From a checkpoint of a small mixture-of-experts model trained on Wikipedia: 13 layers.
Below are experts of layer 10 (counted from 0) of a mixture-of-experts language model. Rows are named router (the router's row for the expert), up (a neuron's input weights, with its number), down (a neuron's output weights, with its number) and show model dimensions 0-191. Each number is 500 + 25 x the weight over its row's rms, rounded and kept within 0 to 999. Numbers have three digits each.
Before each expert's rows: "comes before" lists some tokens at least twice as common just after its tokens as in all text; "mostly gets" lists some tokens that are sent to it at least half of the time. This comes from a sample of Wikipedia text that the model never trained on. Tokens count by the router's weight.

# expert 51
comes before: " the", " a", " an", " as", " one", " first"
mostly gets: " became", " served", " graduated", " earned", " won", " contains"
router:464507520515514522494455522459521484453493503504461502489474513531522478467492534467471509501476546529514521472429483476536538495514505471488471525451532521497524497526496474518509570514465521518496505499513469507534497504480474483537500506503498486550513519534453514487478511468532499470507509491498482514462504489550480518518510462461522450519506537449520499452526509469463466530519518482456482475506503463465508513482505507518476440506497487525520521526518556524523527509535489484508487507490502523474472506531538477501474472506517530520468515499524507481497484494505509493
up0:474492504497514437506539514509449519470488513493462476538527467490482471519507486503489535468491443482493503513551512476502477485490535508508489505512492469484515516465491502472547502505462518496494461480494526477491507517492474541532479546506518502512486515496494502491521535509488529490482511514422504487531524456534459491512515463493513470489504526477518494463512456482529477489514504500453468514480521531507542450521517533522510484590455511467501506458482497493504455485488473487493488511499484524467512447537499506501478462476512497500480475538489529474482485529501493532
down0:488538507457473483495497489515530496523493507470515501504491514516508493454496516412498511490503498459496494457460494477543487528536467520487484513507504500473466517464581497467530506513527502488512502452492495463518506496488456534509485557515512480466527462508535569472529512485515506539510557515510485535522502452527526527502477491543429447515496495478513507482517499495516492499495498520497517538505495511523503489458518499490532475498518517501564526518460523499460483523469506499499510495496500459506485477467507494504495520516480495473467492523507467490513482500511473465

# expert 17
comes before: "\n", "-", "The", "In", "|", "=="
mostly gets: "==", "\n", "==See", " ==", "==History==", "==P"
router:498479499531502535489467504472510486493538480478492513433479532490526542447501506488526521526508518537515485488479440464506518527506496496490501518526528521503526472500466507541539521478464543512489446497502504512488496504473500477541489499519477465544513529507455429488483521478523460505511514510483493527497486466532483487553474474477503476544475501478513484500494537489468475502510520487503472493523437470469481461483519542519485484529473493526501492521529522507515554527548532487515477497493476498437468485516495483485499450501510511515496512491513511495465484528522527517
up0:509498490469501501502507525510487480476497484492506484464457544554492469511466518462530528520500547503479520471521494516497521475474501507458520534504485455505551516508502481510504502507510467472476494506496525486539498537480519524537456510473457428524466454461513493514512500520487509508537482493493502541523488492509507486509512477485505506536519496509459551507533536519465514470474468503533531545543507541499525496459524484528497493490560516525515456529482518506511461519487502480475533456526464497527523484490495450506484531506495516535486485470529545506475538488498470516
down0:483495494537502530479461516504500483492514456465487521505528510438554509511516534470503534506526525487462462521538481490502517470445484535509517529438490516481509509471527527495490533545516490473489510531517465512471507511527524490481516493528500507467490516546530479529567495532456459504486539462524518525506501471468499505503472503497503532473514509502449499489500483495477504489522507509499503521495501527512526505488466513530474490502518510508481501495513530494473561476444549505497485505518503480508495488465482530501476451526533537545473482516465464522507500439478525483

# expert 22
comes before: "-", ":", " by:", " Kingdom:", " Website:", " Genus:"
mostly gets: " Binomial", " Family:", " Class:", " Label:", " Years:", " Directed"
router:507469536522501494509506549472532483511500484495512522476450506515529497476469539469509546532519535492496527504474465512493512506512529477499502499531509532467506493503468507518518518460461526504515480519489480535497491491484452501531481521555492472536502548506480458482442538500503459509535517482502476519525490488523507496528530442474493512539464510444498463496521525502455465486513530488502461514516504484503488479471512515474464464506515502516505559534489505526509512533561474442486481480485480535480498471526521516483469495478497519514485472483505538466471487492540517520
up0:497497425500522496469488496514497524520529496476549487488493488540455483506526517546454494519483516488497455471525519523525541501521510514519506481514508458516509479465519457538463480470480487492482504531496492522514511548534480492503457508505492476509510504493517519519500485489450483462501514480493506506472502498489476500481526468510517493488482534506547442464524483466484462507521468495509469503478492458526515506519481515500497521468504553497429534499521548467483512491529517532470511473499526488545465484517466473482487512495498510501447534533487464501508519562472502544
down0:540502504522506511501501519553500524505476501504496496496458515522505496509496494548515516481491524483481518539436494515467528478499467491523538510513510482506462521507483486488474481508427538519489495513500495514551513511488450467473450487480493540534498469487521567504500493458474493472502504505454451535526495492462520518486464506498479467578468491488488533500513512472498563556528506510500449498468482508524490515510500481483498530487517501509483540511470513494558500481492493525466505493527451479507503466496495517514475529493537456463507538504492472499501481505513505499

# expert 50
comes before: "|", "-", "\n", "3.", "2.", "4."
mostly gets: "|---|---|---|---|", "|---|---|---|---|---|", "|---|---|---|---|---|---|", "|---|---|---|", "|---|---|---|---|---|---|---|", "\n   "
router:512462499496502522510452545452520478488518462490502501471514527499539521427478515464497511526503511506523483487513489475496527497508537503478514511461537514503514460511480495503511524512469528517495444500502479505489463524481516496556511505520455475547507521524476468510470504498525483494516498521481492520498516488507527515590503487470526468541476496485503485484513528497473483504521555478499448510494484435493484447497545521505482480548504489513498549515541518484525527551538491454523470499491461522469493481510503500478478489470512523492497467502493481466474489520484486513
up0:532479489552503505543523506543449455503529486471465496505485473473462476501481512496484492541509500475523531480486525482512525503442517499516504472511479544444487507478464511533503495515489495503480465512465516495474525460517492503521497531483527497521517482506469536556532518533533467532518528495500504496516539519476450471494521485552554499490483499508483485492500542489502497536525497466477484487502456521512475501451536502469489520523513538492515540510517495510488490513505497510471484576498462480483442502517519547486481489494488493514494480468508552525535513484474512517
down0:522446528519490485516515520507511491517508510501472472452540443516486527533476494483538531550508541556504529508497521501486484552475463477476487442508512491445519499465481487510483494537542503515525457464504493513498491476503465511514488519528564517514479508524529531556538497518475543520490516504508491508564497511517503467490477491475507514504496507501519455491483477480492486479501515473486546480541485491505464492501498523458477459490461487485550473515495496479479495504486517489490498495526505508480494488460567494530507506530485464516473507468477516492501474456467500484